Below are experts of layer 10 (counted from 0) of a mixture-of-experts language model. Rows are named router (the router's row for the expert), up (a neuron's input weights, with its number) and show model dimensions 0-255. Each number is 500 + 40 x the weight over its row's rms, rounded and kept within 0 to 999. Numbers have three digits each.
After each expert's rows: a language model's description of what the expert responds to. This comes from a sample of Wikipedia text that the model never trained on.

# expert 29
router:500554517416510504512410467565526527475529478550448492575451482462475515503535482489454510495482502518463515410474478476619507467509463537551461478430524476485543511462465536498550500542507435462470444492503437552494560534498516462466524494546480528459542475460480496496472534468567482552506557510467478534467487536489537450440440526512488517508520510568488541509479412509587459550486485547480492564551467416483520482512418515396437522546502459544526554428454466435515536459450510537526459521442480539551496510515463521427486571551468481585493462479511545526453507530557531428505454552478437458487484485421536498541444536453493511487510513480467538587497504444451527476465476465473477524456566536478517532502519477533430541492489568558447512507494515440531496485412445
up0:500532536504437504464449447566485455460507564457573484528510495490498498572491501520498520486490564468500484539424442395534513500403458499516603466526466447441523515516397516509602591591488536451504494518471501500502488518497470498449558460464526461453451542559486498522556532457418548512543482497568489465511542489516582519382502521520421503522467556539463460528520465512495461491555464529516475544533608521512490546539487531475505452552535519478480419501465519525479477479451490502496456442503517499443467524512517428477537491494521530511507488503506488522489537466562513524499471465476559526460458567482486550497416533503590513537485537504555477488443467430466539447486477537528480520426508599423511491491516491549479574477554506548503550486502500470494467467505514
up1:444463559412549507555510511544483522494522460547494514580490451415505472458596572472597556552515556534516477483475466512450480457441464488497468468517535521475522495484478509486499465558482500488424533566540494473481550494546561510490579424466526595525529497483479435528479499494438560474438563452536497499460531472485569465538451444470476505540492457507491537557489468460549441510536425461516526467529470438539460505445459494516514515566560474459543544466447450524505498438503574555583437506465469549559502522558517502501566531552499466521577427450499486518468523508479543506505460504456562548508482461486465499526476628517469548521542511485506476586511516505505515470475522495485513470489505492509473529516482530478516548451467539447541531616550510481509533452486461
up2:496429547420564553481512529519525498490511540485454461502486510507528489552464485591450486520435552593525497486449566488554544469552507590530548522468490506480446511486521569535507551521512428501549555467503563585526510454457484418452470428526484529503516534494548476494433525459444455519481539486488497526451494454542535523481486574470524469505526484636492420472460408500478510553407483520541465464485597476482505479450502468479450519544496516516473453454541518476552470428481440420527531464435516414535491465544492519448489493506443510463466564475486519436470541537512520549512507435512492538480562521481536519558436468499561473552472498485482554547513499512500485498516489500481435521498414538453565503529531490499560578496555482522501453516495477552536502488493526
up3:501569517534477505481572545527546508456454512631466545498399466485512530469439482479542524534459455441490561490494453440580575386533489541508460517467574500434541516499494537572474461481493484426477457549467492514509482555473563493524511516511348507457570511485558458475459522528512515496570465517493594507543485528516524525503446433550531542489463459541491468575504450484497490490512506547480518506495407575518531473494465458549543499492440482546515483477479487431488470576484444497474574529469517457511445524460576494463451456514481522524502473507462463529494578492540527508471492496456476512467461479466565522542444530489447543490441518462567432531495478507473479472511493453479509462520469519586503513491465487482574498517512504556512511440519467455482483481517571
up4:542554556484477540482576445542532411515521480453548418438553494517493458496557547406486493440467529497527464438478567493545405518444517524528515537618460455490522488462466429513488461531525461493490578502493525482562497515509488555482536495472489459427527468497439477472385463481449482526532540432544519468530454520470440504436508560474488506480508451462465444540438456524505496452460510507538514507495516494569477550441509494465467495486419506466466445476524506567528529458546529499461459481502528515466476550505542500493526468528458487519505554452550519574507500509484515492471470514444583561533517471520603456528460502539539398483454511555490491509476458502574446491550510512458469534522480558534481499543475498459496492481426457471529533475532477462452575599497488
What it handles: Digits inside percentages, vote counts and standings table cells, plus capitalized two-letter name openings such as Ri, Ca, Ra.

# expert 28
router:494523491438475509477477507524469489502497395529425505476487446514553477546478491510479487543534434553440487498494441609510506513440475540528478510549471492486486513416462477514539518516505589492461522528466461550513513556514448567508551507500420539449607483485495459441514541448464481454487565477431530467515478559472561503485452530553492558462539491386473480495445489519563523511539586465538512513543413464484528482453405499429499469488487480482485498438528486497460469520483445541485491492495494501608471467505491488434500533508477488480530530489422474465433479532426433536564464589561518536519539487485442462495474523538497501511458511533514509559555514500472521444593483431529435436510549462409475505536535489516513473516468450535492521531531508496484575493533511
up0:496551535541469407486489504513499511479548605466521512511488517506549500517490499457416524522574498421507503562532527455510500489475524553517547480565506494454555493495439533589471462463478479497488538431457501457559498484448550469466530530530578435482519444447490456509505425439491506481480487491501590562491444567516526512534494560518502526462493475486572522510503553493551438476564438530514560472478515541521609420531449505522517475517478421520537482463529522542551505517503485471434435486513521477464544511477516476416481488481479489526451442414459474476524497577455419449442508495505496514484476535508460483523505460465498547486465484542515472508505493439457410534470471497432425448575442538444483531547559489475547574441516554516506489467560522545499552437465542
up1:494493529465555466527501510583526494471494426524552439569562484498476463572562484466563464549595481461511464487418419521532499498551508557530493455519526457476425493477568482524568484470541552472500537574471501536470507490568361498478474484550590441595480500491506498519523494532454486471458494437462461502505494543517459546533498501503507535522527527490478443523570462522477481461557535497492540501495516430532507593499510443515484578555422455534503484459469461542539474465509527486510481514489498512465435473514491540512403543453553526439519505534514480448507434504531479513473517522519517543529499595493491475523473530555435499533554475510462482520468428465525481469540545550560543564482501528474453487479508455489495417491479431509459527496479471550585499601472509
up2:512467423537485464506451502523490522558461500529522498526469438491566464503489530470519508482569486520545479500521508540459465486519550483514557559470519460516455597539542450524530522498491462531526578503542440550478538476474511464490536488537522555547470462539527546499497453529488507471531574486626528548503392508527501504545546462489524537404537466491449491553406486504525517564517504516449495499509495463507405503467503522527501536554471555472473477458501483530489472463529533420411497460503484464509533463499475502429542503388454474494494475495471488459457420497514496523562514410560410471450516440548452538540536489477465514531537489507512559527541474464468459497601534480622537426474528466473399525467516509501474494554536451487543552456468512477501496546459493
up3:465532524475533454560463506534387533491440469488498514528517496495505482511468539479516573527590475498417532476544493467476483556451492465505453495449470428540436500458450529505491537518520515403545531567513499493505514517534456539519491608490468499520555427482551506496456512492574555445570559534551497498515487513452492523520529419478434484453455489503501528574567484471507487496498487517468561497514459544533494548471470533395473508506441518405394520505494499471491593479478568450548484494619495492484524577495528546464499516545495447473581502560482489531532465566519530493415446463498498549477546437487542497542430483593553453538521521534486509546553556551505495489497515449452469488472540538478495533565506481493498498535503460446547488519538507499475501537518520
up4:414538499516523465568467506525450473499535500478492529514494477511537446475441417531481536492486467498410560476529426599531464516505462491422464590533523509581535451482464433531509460537440526456405538493503484465496488493446620481539489541481511477572466494520499509481524548551545488598431492462389564479439548457528528449483499518566481549584539529533479452483495523500527557510490509479474474514461470486525527474569491512542468434453511472488503478570577484516449473512522475490528430517499457541578522507466572484479493548483548487515546478482518473498481509520480529502443496436481562481546501524489488490558554489514549574526474538502475494511470498491487494505564459531583518538508575545433541429549494448530499541487465477515429499541589487495501476456481524
What it handles: Short o-containing syllable fragments that begin proper names, foreign words or URLs, such as Co, Pro, Ho, Jo, Bro, go.

# expert 11
router:504474582410466508581518512611444465452501500515484527413395442533567461451492419524512497519539445460518523492488453471509461488540547516480549495524487494516501483479537473485541491524544540501493557421447457627502542522470418571529471502557457465452490424543441556366537518508505497502442449416496498512535485536570495462496496456455541528543556562521513494528536482533525494563467442465520521476543538433495537546465526465500511539491506509551432477538555507537447437547525528474531481469524583493474528554529503445512492492509460584463501491529542505469480500503504457548513492538544501468527470456448464543485458527497473505511389470505501428471561486514474482467507471474487499516479491559458473499448489491468505546477478484526563579533484490558474524508491522
up0:499510495588440560514610527461482491415506472432457472463479498395539473551564507576453526482544500435494527483475460513490503509484500532507481501518521473476597464394501544489475455491562537489426472451535510525419483500509511559501437512577458547483583507462572450479474436441438524569480494461475551464483515459524482539513456546514589551485486501447494513518525503494488497519451477537468492475514503455474474521502563503544466480481534478523521448435477453498523479519577478428490480443501497554461507458513479501447492507517484512465490506530453490537410544491565474562511491478465543477507482435488465572544439540508498584500495420505557461533507528579559517490507445474467466531463547517460482501554527412488523583424479472523479525485495488514463523505507404
up1:511590451546436538466559475516501565528448500524443499528484560468483507472434453549475493496529488440507499484471554516552500486536505505480504469531433480523507458498481552494557450494408522564502442462490477518482517432498456519539440564557480513487566531442533497463464475539486530498536524465498515456553494506429580473527516473461488496570450533519567542523562497499494519505496490525421434488544516520404510506491520462499521474491466464580459539527458544426401444487483520540521442527444495489481511556422501471512507503474501508476670460608498587491495485497507469478578501475503549440498514574450470450399499502490495515535500518513563476451509470428515477493566529484511540481531528490469514472522495516440493449562506504579536475527481474540428543491524480
up2:462512506459532494526506492524472533500497457560532474479443467508577458533453451586498520494561538545492463483519508490540504452526529539489483465634517562503435458465610521518524536558527545489458539477438419603524518482531433506544567485510487507473498510485439504536509494470500489607459511479595459550557499491463524473504479502437502558444555457571508512527521568482480466488473459518506562488514505574483541514544484500511542446507475510509529530525428468498533434491499446495458460479499561500482464567509452503509472467503507508482462490509474524566449571498541423462545518477430467490498543447448496540498416508433530431519466487476497461562512467478514535519454498511511542462556564500554509632501449460512513411558472496523585530503480449523494455511486488
up3:506516470507549507480391542558513483484536470510440480533446549501463552465537432553415479443511486443450432476517533550509532551503500412520511510508442529511525465484486442516472454551527481526516492468536563542477509535501551498473512532518504587549485467528485493502464571527496446452535486485500517517494562541525506503437525471557543466508546497539528505483511534529488536523496511569521411526487503504481500537500514504455418480456471559547512506495594635486440483526503460522527438525474544561519470460563482576555544543497531583519508437496508529518438478408452453478486442497574446524475494570490485462514459493485550466454454533478503480480490494485538480474512533593413540548489556543515401505477516473554494491439437461478479553511544533545449559531549463
up4:606487479503463532524583575460473493558457508505502534474532461488500495516529484471519517576524515558471467532557533566457447485524450472427472489541504503478486595459491497423493480464525495522608506481482481565492544538491491520481439461433518503432449443478519514457547515494523492439438508440619446495537529484553528463546504503479511525505510493499506376556488496494509499469539451460456532511503507475454515591482558451363368416529532470534473479502512460482475506498500454526537549476518463462491517510534475486496512476528528491455510482460491605501503512518504492517474477561456460448487554516468500462531535497508514610457542511529486496456488531556503503496496554491504532543456450493510466544512524498470577544540496446490516565551544494503580567540540489
What it handles: Abstract or general nouns and their plural or derivational endings in prose, such as art, land, affair-s, activ-ation, ten-s-ions.

# expert 20
router:482490480515458512491493502478547492466516567520477520500504471530478492476557460506480556514490474538475456496475534484501456547489487528492485441549521516499550568505536535503504501543476580430518489493532526557457577491500508488488601438571552533574532487443483578410482490431471437491457461528566489474518430487488483408508484565545567455426535514430510494527467495539534552529571479459488480543571513465467503444469538477513476512499488416504467518520481471534505435537482547483590426454492437464528490501549417481424455534555520469540467462484519518506518523511426503455558455515543410488461564443522564488546549489496449596462438503483498482552508463442443573464483513504536471488414477535456499549425462556557547485457445511515526480519477486533512500482482539
up0:446514507523451501528483537443482535511482476530456528505516473432531455496501504552576570482505535519531512503496529525563481456500476560513461469485493571502508492444504473488524484520525499441603498500525576541489543563511479488451499482478506481563478498497464500450566472463539521492504411445445491487570469551548479497493490513583628479441515540403530502431516525471531518532486508446527499566454549492463437488424524451525546549544410472551536472522497494534466438492543447572556477498401523503412458512520483536440500544476485503524459497503486537467451468485490502486493555553519556575471468486523463390477465496454439491527487551516489487499502543473511496565509489462609539552468468509524489501517563472449510537508405463535435465458530557464544474531571515
up1:521511552531566513485509468523467585491476559619554500462539436526519504516526511478493518600491483476476547508497571546533549457531490482515482486501508483526596450452526481456510465532485451536443517488513524493630461426524454500449486506486569537490500456578444492533431490495568520526517472499475503542522504498486506561474456476508518515460469495539501476558482467463512468503532438483480476520554510510541492551484556475461532471555515473514522546534531568467456465464475478428420569496478508468470489496485477472469516526452494479526490385453519580356431494457411543504458458506489467517475463486499479458521483487372522558544517549473527510527493486482491437516482522537402499462543440474517539476496551449451521508499445539488462498499474424522530481424523496
up2:539471516511485454478510488473495486432515502558438520645519482601514530534577507475555466464483449457495501532454493522496494512459463435414490525435573513482501483499528516471518575494463458439538461460438480532506496559437524448534489476496539563491554485478460506491518479570509476464530485552511500441477496485520490408522599518443402548442452495498555461468555509582492510547558465464556488541520421500478419473462528495623459509488518513519490495403472500479484466500468453482507512502529461448528482467467515492494569492544561479438582535482524541580551526487490502548464448488503478474603511523499499535532506469486481532493553557472479474504523476442566494501522454461532471481486499505544432491453530524497495473564534450482559540499470516458445470496529552
up3:456480416523482536505452455457471470472566483475528499511501474440452519552552446540462546524498485458499529532437540530461519554605474447502451518532509419452459514460435508584527497547538523566444491529535485453517555471519517490478529573556495452501484486500508515482555515441498526528538508538546555487457421515524539563490441461443522483575521434522435500436479508519541498636511429559535530446454543445479517513520584524511511447519490496453485470503552454469470493563526467498473561509553447471524514498534530479447435493478492566441488464503563485507477519493489475458511487473502540518567591506450508488483517500499479471523425528542489533526461567467522456462444526429555548538488543460444494475510495504552504489468555474480514537523584555481463507590436453
up4:480471490470568533485540486512531584527547505511545552543498436460465492500540528460560531447580479512515514502538439475525463581519424488472511504496556519483529395519556509593524484556538496512516513447556494491501575471484498463494481427526443472555472402520494477479554504508471420474514445513557470525538483462500541548448424499478574482512484534499435548591500483494521509521484515474547470515535501476557510460458514436437446516522431482460495504473574511549504555504418535474538487423478505500528490511442563560478481546511566470546421508476484526528526516477530498443569487488494511512534493559434533497539509557555532562453522520534508458535532532548462405566512452414469516443479489522433488495513477595477523477515479490444458475545463446583482493501503523
What it handles: Pipes, bullet dashes and colons that structure tables and infobox stat lists, such as the line-start dash in "- Rushing yards", column bars.

# expert 12
router:527492475392485519523495508534506414521481447480455434549523545533555555455540491467489455546441461473486400466428529490532500505522551471522515487490511454519376487488548536523504475512500456391497552482499409599423486521528514520518505410531528467476560427525548525555518586502518460506524471502482507496499492543518505478418458527514528425397536459434576466468444471567557455522498527494494496568504505527617486494560435524511450418504538486562484574552552480466511509445487497551505495509480479481533454507500515482516503605507493429484483513535492530502521519510518516502529497543486458480525533520521520538502502521463531481484472504526489521541535555521486527485493523497499499527489498528469544490559523485492447419534478449560557475508464498473496621545539532
up0:545544490434554617494512446480472474486470417510498553519485476424583522560526510492478468485540536492440506457535515503529511516525482434545463519528457489512440498533527539609568506561547596406511507489447514485440531474501550559540561561547488503460492477492535486507493522492459459497462465504472542534501534485533485486489484526494472485541487640470532483488464514442481586471585456573497478523525563490460490564499488480517489472501512542491547484461538432460456515459529577527547545477521477531588534509502494441522476464494492490519512553483518487478466478537522443542483509452494442436545506520455465484448471491455470482506484531531471526470545490482483513500448384509448503507515525550501422499561551489514575470478497514520475534498620389476495551490524455
up1:498525484422501552458535504505482432594484519434476427507509488510498495568562486419463553442487505431497485564475460533467570534467533624495548518513476528457528471493450538502508525494484531482474514466500560505529539508487432505438495508411538460491475509508510518477486536510525482494572581542537465445512531543516576517478444511557560503439570526533552548493481520485546525567502495445465506576494435463464390437567454541543492483569550545513502505418532428471476504468566490508582510496475469465486496581484511480475528524592524493538503376465491519445468508487481509487467485459525497554530509487526539556534532465496505514427500467493480428502551510523530454478521572487484491491495535398533487532489505475491517489520496515463493454516489448425426534537493471
up2:507557528462432481499512439447509470474403548446465402518442512492518402573483515547515458516528489507555554513455441501579458506556454482467547506475468486486438510478524575499489566463498516490459471503520530511506509501465517555471471504481501489519579487406520489467564431477445466507486464531537505551475500470480483535450479588443494486481473516558532531483453510500517572505481513517538400542571552475516440501516476534483500504485499540489496529482534426464428474481523532442516585520530527487499537536491581497519409565470516467479487542480506490586489460465484500563414518494513462448578514546520501527488503594445523487566525564449526554586498548496464433572470508544591441505496536480517539499515482559514524538521484569521508520519530493465510513570492463
up3:457515485489505495479513492569564523492487435473499450611535482470497485419457363464450525534447523430421503504532469502542492464427486521485568567479389531500454563511457498559473517478530471538503480505562481520544523474429520488432506480489476449527494502522446521491508474535526503485521504514501554435538510490438447458512565460466441555511522513511465486489545489512539415453526464523507469504550482509549437559423420516483509453517583460478490519509524549493508524581521514519506457458509554420512515535503464484450531508484485529514516458448533448508499505512519511460532538511502471506515501457419498508462475606510482563569518406548457487524473443531470511576533517521448456540496476480476471555596550458481448466415568562505480505522516543449515484458523487
up4:515537481509471500471521495470541465542457506447507532524525563435479478492510404497557493531420475469550554529515520435485456405515441549475541531449496522536497586494437527445483533508506588451457537489433546513537480510628414493478513480524546571529468497485447437502451463532532477488489529556490516519544412527507475477475524486535462482485531548487491407490546485469529515534492541478501477505536499516526500471530460438522545477457513495557541581507536516523424486487473480456515505440536490465533488504481464485476545461425532508427449473489462508523461575563503556515454540480454523554480506502529508505569552457558527495550472446496523506607427466570533497516537468540515524486430470567530577515465498448562530499487448451487427466536439513521589522537462504
What it handles: First name or the opening piece of a personal name, often after a pipe, comma or by, such as Robert, Mc, Jar-ed.

# expert 17
router:469534468440459506441464447488488521481521453519525531494502567489573419457442455463545446573526465463513477450492481520561498506517471451478525458553435500574454513506441456508466544549529558471417454448554450570460509583472552487530536538495497517497490441550510470525487507496516467489470508498535453484548439432471541511523508509466546493434539479449488499513507458517533434445505500497441500429497428460557474424470464507460514490503452534537505454610540536522488454508464377496551479483425470566485530535552509513455483533478415460536482500540451489502516462480489514508523456526565503466609533485440534508448452474531375431473487481443543499488519564457490453519463553492508528514542514572411468513519489526520520477524492492519521447515495482544499531484482555
up0:469467498457498589451480427505500531537537555558525516570499523515491516444493462491453452531606532605478427556510462420546582425538526481476491500520496512464533363457490559500484624546528543474471446488504466517538491479444517458516490425488523464464526416565534508512557434546501543452492505526512474485495513527486544591504503472491547548461539490479567487510492521501520559506488475551518559503534463438464488484483425544540455539495474498488463462551523495519515516577528478505527475539468527477525447537463500550527463425491444470502439488514547499550433425511542541389474504515512490502490468475427486388497543554512411492523500479468463539536442529506490483443531448436492516521539522502463484519561464504465475468510466505519527524503489532511484493499494489
up1:428475512498535547454488504569479607500579453556573497490512444537480533524509536498514524577461470537491525484513499505489506432522508471477534475483497521549543482564475491541460460496515544520516470484534471561463494514499530490521547500548448484557583494469426446501489522560489510455456480490501524471502458474487442494551485436505549479552443479514501502480471538475539528531504562511488496446595543452493493410502470434489450517507493506547487419454505521506599499471495470477416398485468462555428504492546498498454497394558483511527515511530489450511456489479514548510513466469516477498464457544530500562480535505457491508564510528453592530507513522493603492512504558411439485498486495446461539552485543582455553559460527477485484463548391441482523541477424416
up2:527491498451553593521483501471579529466527503534515606493492484499474479546491537454446508442512491544521552526518551465459440457506440560547463512484474464480517510473522520532509503519437521455428537479506438463484539475485494478493475454465528510475582490479508517484469538504547459525570496527554483544529537536495477502554567451464490493467483557528550539472446473557506496534517495454541561484474463430469400516516457544495461488506467492564562486507583583428495397479547528517462480476508409534532575516479510448468594489532521460513441558490413554425529522524545501508503516480515489422497519448420488479499474530551493524534450521497447572536555503502517488465439524519462571475464506524424486566474556460526502435437499538532545495455556515425548457477488460
up3:536492476430434466386531565490526515524442421534542467486494528458463531435434460479486474499513547501531445509428501541553504476506491461471518452432525424498432502509558557520481527574525579498452450462536459455501537501520490433497447591479576567514536491485520496526542510466526527542500497366481533506501462469506521515527514441511458554491473452495545619515383474547496524529445514473503518543513456459568535453524423519548550483560502549527508520465522517455518531442498466544573500514456433498521556513505500509474505560551414474537531440567530540445465531502463525467548493510528485489531584476453503500446495518546501529498540475476519488505525550516524539504529481492540497555508487506476435553485495480527486529435456444525488471480571481486506505565465551
up4:610450476478452477494513441501472467483503530458468518471538476461461505550521477478570535481474446542458492470540458503486536496571466538460496530529518544486590550542554494540434446579439522557580400539465471468500502521466498558428473520481513522553516493546463505487523520526477509543494559578486545600442401503479467433434515462566497515497478452468528445506450529480575526510568553523474454456552503517456550468443544481514482555441482533494504491544461467517493548478507465414495505492435469543488519513517449447469475444467536491518485505457492484391540555446460446509537478501528470525511477504487536512463522520475501455491482563446502512548506429482504491494493530513521585520451537491477526510542471478439478453432421529506498537483494421507592493415478534
What it handles: Inner and ending pieces of European personal names and place names in sports tables, such as Balá-z-s, Djurgård-ens, Bydgo-s-zcz, Ric-ci.

# expert 2
router:464447512542446511574583505552427449443534544552477463509597466502539485502551496462490475498525458533440470481465491439538525531468478513487507496474490526525444501444441501542442556553537464533472516522544415425498452547476500473484432515460514461496529486513555516546494521507523477526422477464483511526529477450540509464511391521528501610453551523458545457548498418519533523513518495521521551573584450507490527471475529497456473531526576518522450537475481440428420449435467546459566526466471504468541486525500465477466463511477521484570545446435482511516525491528462548485485488511507502450518543472521572479474516531475473388498471502519581451627499539503477510568476493547503523512425525542460484467513537475498534462549504498520469554493528484456482543431521445
up0:511569490543480503540512458540529465489537617509514506486471556431441460570499532504447542504480518574516531489469431473569479458530508504470476424535435504571503518445501521508496500506527459599498476539509481487486488500542532470504462520555485523496510526532541510535476522575424524494468461456505546469569486446462503490518536520461560532502542514510517543473503526463481536576425487436498515480535442480586568467577468500559547586551523460443545557481509517487529568523519525453571437550486492516485522537484507379492443537486459446508510419504483559473568419502458507608400524472541520455510453480470454480486481515493552524523486557497480503536486553488504533497536533546488523506525501513502498459442525513573518482494446451493541458530526528528575497406445490
up1:477495537519512523520514511477534473447446484444489507527465472447532444443494507463624587507495421540483511514439517524496474542420434496514454490531539576555494559446400543503536518516508514473491552548542535546440584564443437526497563463494527483522469565484488482494459478524453530471561524542555482479504505532474552479526463487457455488499511582521533385508552505563427532426516584513508566545519468516454484514440505480475536456466523496542453464467434606532435561490506447528495490478525517481551459496528461468522509468529523475437562482523508578524465474459531401527506501516462532500548568494554522464500451462523505498519466515491500422500526521497520529469524513492515509492565468495517439499510487547585528514549425474537534490456548543524461501530555479
up2:494505461527467434478510459541523491454467468503554481447563532544497520456543540467599521530500498527498448445422481627432428406438473507480417529459549514422494532437532544521567477497593500464480496453549524485485486503549530500497461529443440491496530506538500479509514551594489498539508508514522478544547490531514530512486575501466506417515520503526490470539485558448451511530476538515504484565501559496528471517519501414522461464523429572489471459525489590484593473467573511514520482495583438434557504490440466489459489475509438514441446483491425548520538528513548391562480436523504535528535498559585499446449463543457498512507515517473553508519521506504465507524457516435501535504480524498527491489424501479506532516472484451510475475490457456472571473511470508
up3:482522573485499545506564514572444501499514536565534499549515475506510536490559553468498488495516533520499496493478549559523540497483538512527453467564499505514551465464456521535476484516533432502496496551527452426505409545546488473478591503493482521551524486539532458566521454429644521550480514478478513480573428454538480538512464472527519483476527571521515478514519459521538459504608468547511540509524467491580499458513495589488490492492431450501509496523475455426435437533462489501484575416447504496494494532490446520500432531522418580494493495455465453502523495529481544527539529456480541535520510427454496496477448453513455439515502351538587453507473516489524574478488575563511523499463501540487472485452493437432490490533491527472501507494524556493434457488465460
up4:470568406528501482512532479497556518477527452494479513514540489497547460512470390529481518488578586465468510509499514458521409451554509581513482445494549486534545546540393511513592519492444505543545527474511468470449483430474478455456451447455462526505466429485509482496454486443521490529511441516628532496548474518426540474484543567477565480540527595529513465501539540548495510564530471444515513506514493503522511450466504471540437517505497437538534491459525502489526472537465457501524530488488480470516523500475493477539489444507498436498485489491548499562526498464485485475526563444495511469526497455432554550488469522524482533530507600617500447455440540453524516478496521483499473487536486490446585543429523477511506564551436445552565527490507559568460520441475547
What it handles: Digits starting numbers in dates, scores, highway numbers and table cells, plus Thai, Japanese and other non-Latin byte pieces.

# expert 0
router:476494481450425484458494537537489506483583511544442509547486430469523454492523570424511510506488453517485401498474509532559516506541409478448436478495440450513443536502447485513571492509472490520521568527496461555468545482429522527457486446513460483487509469564485501540442505467463486502525505440496572508529524500569561507502442496452539479470494669547513471514500485548511561476489518507483457525490527474585492500515448513591510466531571541563518536468510526532474468481485553472513490490485469432502420513510498518434543552483468522565513483476455476478460487581457504538515551479504563472435559491475576530503503538421446502472509496390504480492526604493493499451517553511558510477510513482496488456500498539530562524510536446513554547530508474495399459539521549
up0:492476519512563487508442429597465457447477444451519519521533553522520496535502517496497456565480487513473553502486509561520493526523470512496456428462596503493461564511439502573464408507561523443510526462529528494495430496472508477421566481508526462522511487549563416455491523474464451487480549539549540463398472572480487514491525599458542486532509524469464486435536442509518400487447519489536540547560481576516532425473489451495530481473502448495469472533597450535483479431509511578441515455489521516495537452459531472500523483513517493596494479501500443517534474520557524517469494459479585450562478503486531458478466518466541484495473543477453489510522508481488482471570521435432521467534483527445552496478457497510522519483487511547499550496563584489505479509523635
up1:539516448429531488493506529532496524452488446529495455506459489543536520498534481496478546507481504502465502608486555560519490538438451517444376531484461468491468540548521483536489468528516578460517457503546519544500512568409505568524463508476603465459571536540474565503551515495493506534485512517459514486476504552526509515508416541592480428507463518530577480471389489532467497533499546475541531508446466562479471486505447449502453555484515510479426544485530468481520485480484517555460475447451495536646465480402542507474510546466547521507525508461494488450517549567503487498531519438536511438579530569512521467479428510448542474499507536521482421530517416475461520511495540492499541525539544528460448492496514492541502499498514593534519566523522463558465443509495534
up2:490468524499490472431496541481539502561522511495515541478457472429456510444535554492522487511415474523454499484458457503514505541490546506508527463450496503463536508521494447507495448498524498424550542541478502541499502515575484546511415535556561439511467533494436502503561460541519456443497512509519550637534458561553506495477472531392531503499527509516535484496525520491504439499475457512467505447431514490566575521500515490508494440489454496628474500466537466483524502520543515466501458528542481541522412553504493480467425435581509486470491494519487475503416484493418507489539514523570539433471524503480535475528442457466549451467473538528483484426608580402512470476499550482484477528537483411572513420482536432465471500499494465570474456573496523516512466556484518
up3:475539481501475502567512476452442511415475483497462510559544513496490453456459522486532499517500444450448548496611386485456497415532483479514508469495517633503440475469572533482459450489535448446497536478527422565427475549507515510478495552455557525500461529453454472458437502585509475480477491522406458493529481527499510483455534537548488519498518484551454562504474508462481527515603498512504500490580519561524503515495571442510477484521425517467526501487445501489511521534519468539431547498452565444546568431474442529469583463534484503546492555532508532576541568554450538494458543560532475490461530547518506483489527490450550543440488525534525524517464489455509507538449439475472540513558548518479475491520547573507480567469492506475419474548482479514499480475464538
up4:527479498456549458489468528530433492538611464451510486527460523477492513537545492462424498489450507364445546471541445508506463542406472505502520411495532533475502469553466522492472505449498484499490579491423522477493559507605540516484510528472474513454465483470533525507482496474477465461572560477482467446431445459457449466516532447506485423424508501512418481513579500560515480544409502484537505525524531467554474506550496482426416523459500453509552504532557495436456465443532587500575479382516494489472497462501494474519521503490511544495515431504514487492499503557450522476541442521494520527531492508452570441528527490556494501483517488441417558526482510508503519481492478493523523523523540485472489520500542476608528539495454563514567485534446526497458511514407527
What it handles: Word pieces inside Indian, Asian and other non-English proper names, such as Mahab-hara-ta, Bharat-iya, Venkat-red-dy, mostly in film and election tables.

# expert 19
router:464489478528435499547556462472500479469447458502491504544440485506455523459516490545524441516386501507466399527474594420458508462481546649442449510510541502554492528421506560536480504535509533510481517478510473520470538485474532437590452543543508498518512513502458529451501501496457489567422517496458510482517478468466445499495408458521502439518503533437461503533477429514551505517482545452496491542511537511510546529450484476460450470632490502529500529466462491464566507469528480594498496454516537519527497508508510370470494566561506476529497470561445539496480495496538520531532563504530576511474490491482518467491541508554465493491475537473501466618532589441494536490452452440561495500468517517497515451522504499589451532546518525517484481503496445527453485533515522
up0:529477476467528559516500469466504562493425523522500472542482464557509537407462487509455501511487499450474479548499476479528544441531471436490590503493458535485501574497541547564516490486477496560597463372457548487550489504510496464497426504536493467466573463508481469507530475461532421500528542557519527534517463538512550489474547509481528524432500434523471470545478483507532514541456510470551432455513526575525545526529467534477500516474504481482478458484412482415514512543437460548558549524482533528474506488526475502487567443465506517517548473542473457540544477582470437463503513504474473552543512495501614529522456563477454580492538502541509531527454525494466550537573521509452489561376520419522450477530498516560523409526527531515504487563428451453533533518537525
up1:545488477476540452493572535560443496529526495433574469554489480560522410454559469524540508573478491521480473535434536498484501395480444472458395527510558507535538423505492499488468494536484574487517565495463546517538553490465499492461479590488459546426521563544477491474380531451443505457454453502576472497494529434494527515508440542524521477436440518425502512515544471516547502493488537523532489477450444442513485481535525457589470534502474474507459501535445557485558483429497408473449453563515558489519520493515453476495532506469525439508539420452478527470505491497528457524467490481504454460506487520546495434545488438492524524603441522545483514494473530503502523482522505576488549467482533477408471483532449499532449531551517474466490526537461520488529544555552517
up2:519539502416522470466509546501419519443436510512586543526507526481527460462507459550453551448426469493507570551454531527481527482441447489519465581519543506499498506452552570504487580500487476497530445496510498519488486525438471507507482550432500447418529463452518509411536492481447496449446526556456538434458546473485505494466520517474499498529439523527466528455539467489545521560520493505509442424529509467439467526467529456554518453499575541511506454516506462462418421518536513477473519475483506555547517520505565485484474461532565495464497523513472546500463532538483522563551449530558544432528458492525497547528470558499518492529474535502573541493454466481404520481480578526504537520517483525511468527434586469565525479555512511452512402556574453521504430454472605
up3:510568578471488519475510608513562471455466529531533523499499429463541556474481548417523552509509446510503481393541487543494491549579478537482469491559514476540551517447524455482467422569540532502508484555493503528460499490495421542482569502524485573486532469536469457488532466483503569504467572531517509493418492544462484495545460498488486563516482548524513478553475501495493459481435446498480573468497473536526541554524567517502529426505478519497498513572538498494552456438466503462506488533518529501399498512490415532471511521553472565503496479421444475458552495511503508502408588512473546450511524481519497541492475552520474570464431523419501449516502522523510579535490485484471466487417536523563467551513524511550446558553498491519440425482437514468540410484483537
up4:508491536471410494496579472516540540539517607454534557544429506449483440535482481446501505510472523478557555527463426492395498444449487537486511449543533517525581488484485596535459502591476467530400483510544541551473513444467544480449528457576489498530435478428517573535420435565394454491443485515480423478461481482471507542438450434546472479523570555508496510508443479494521527501521428439522539466470481479479489484474503511492494541539523494469527476526466524486386518479456499512470561510494522484480514513457472459474441583533510520517461544515518529457587493510495450471492491546507500508495528453534492549467540473568442551465496467514538510523503491484522428516474528470486549498452530466549452492444491502454460529483475562476524449506512457500487517541541560
What it handles: Individual digits inside years and numbers, and LaTeX math markup such as \mathbf, \left, _{, ^, $.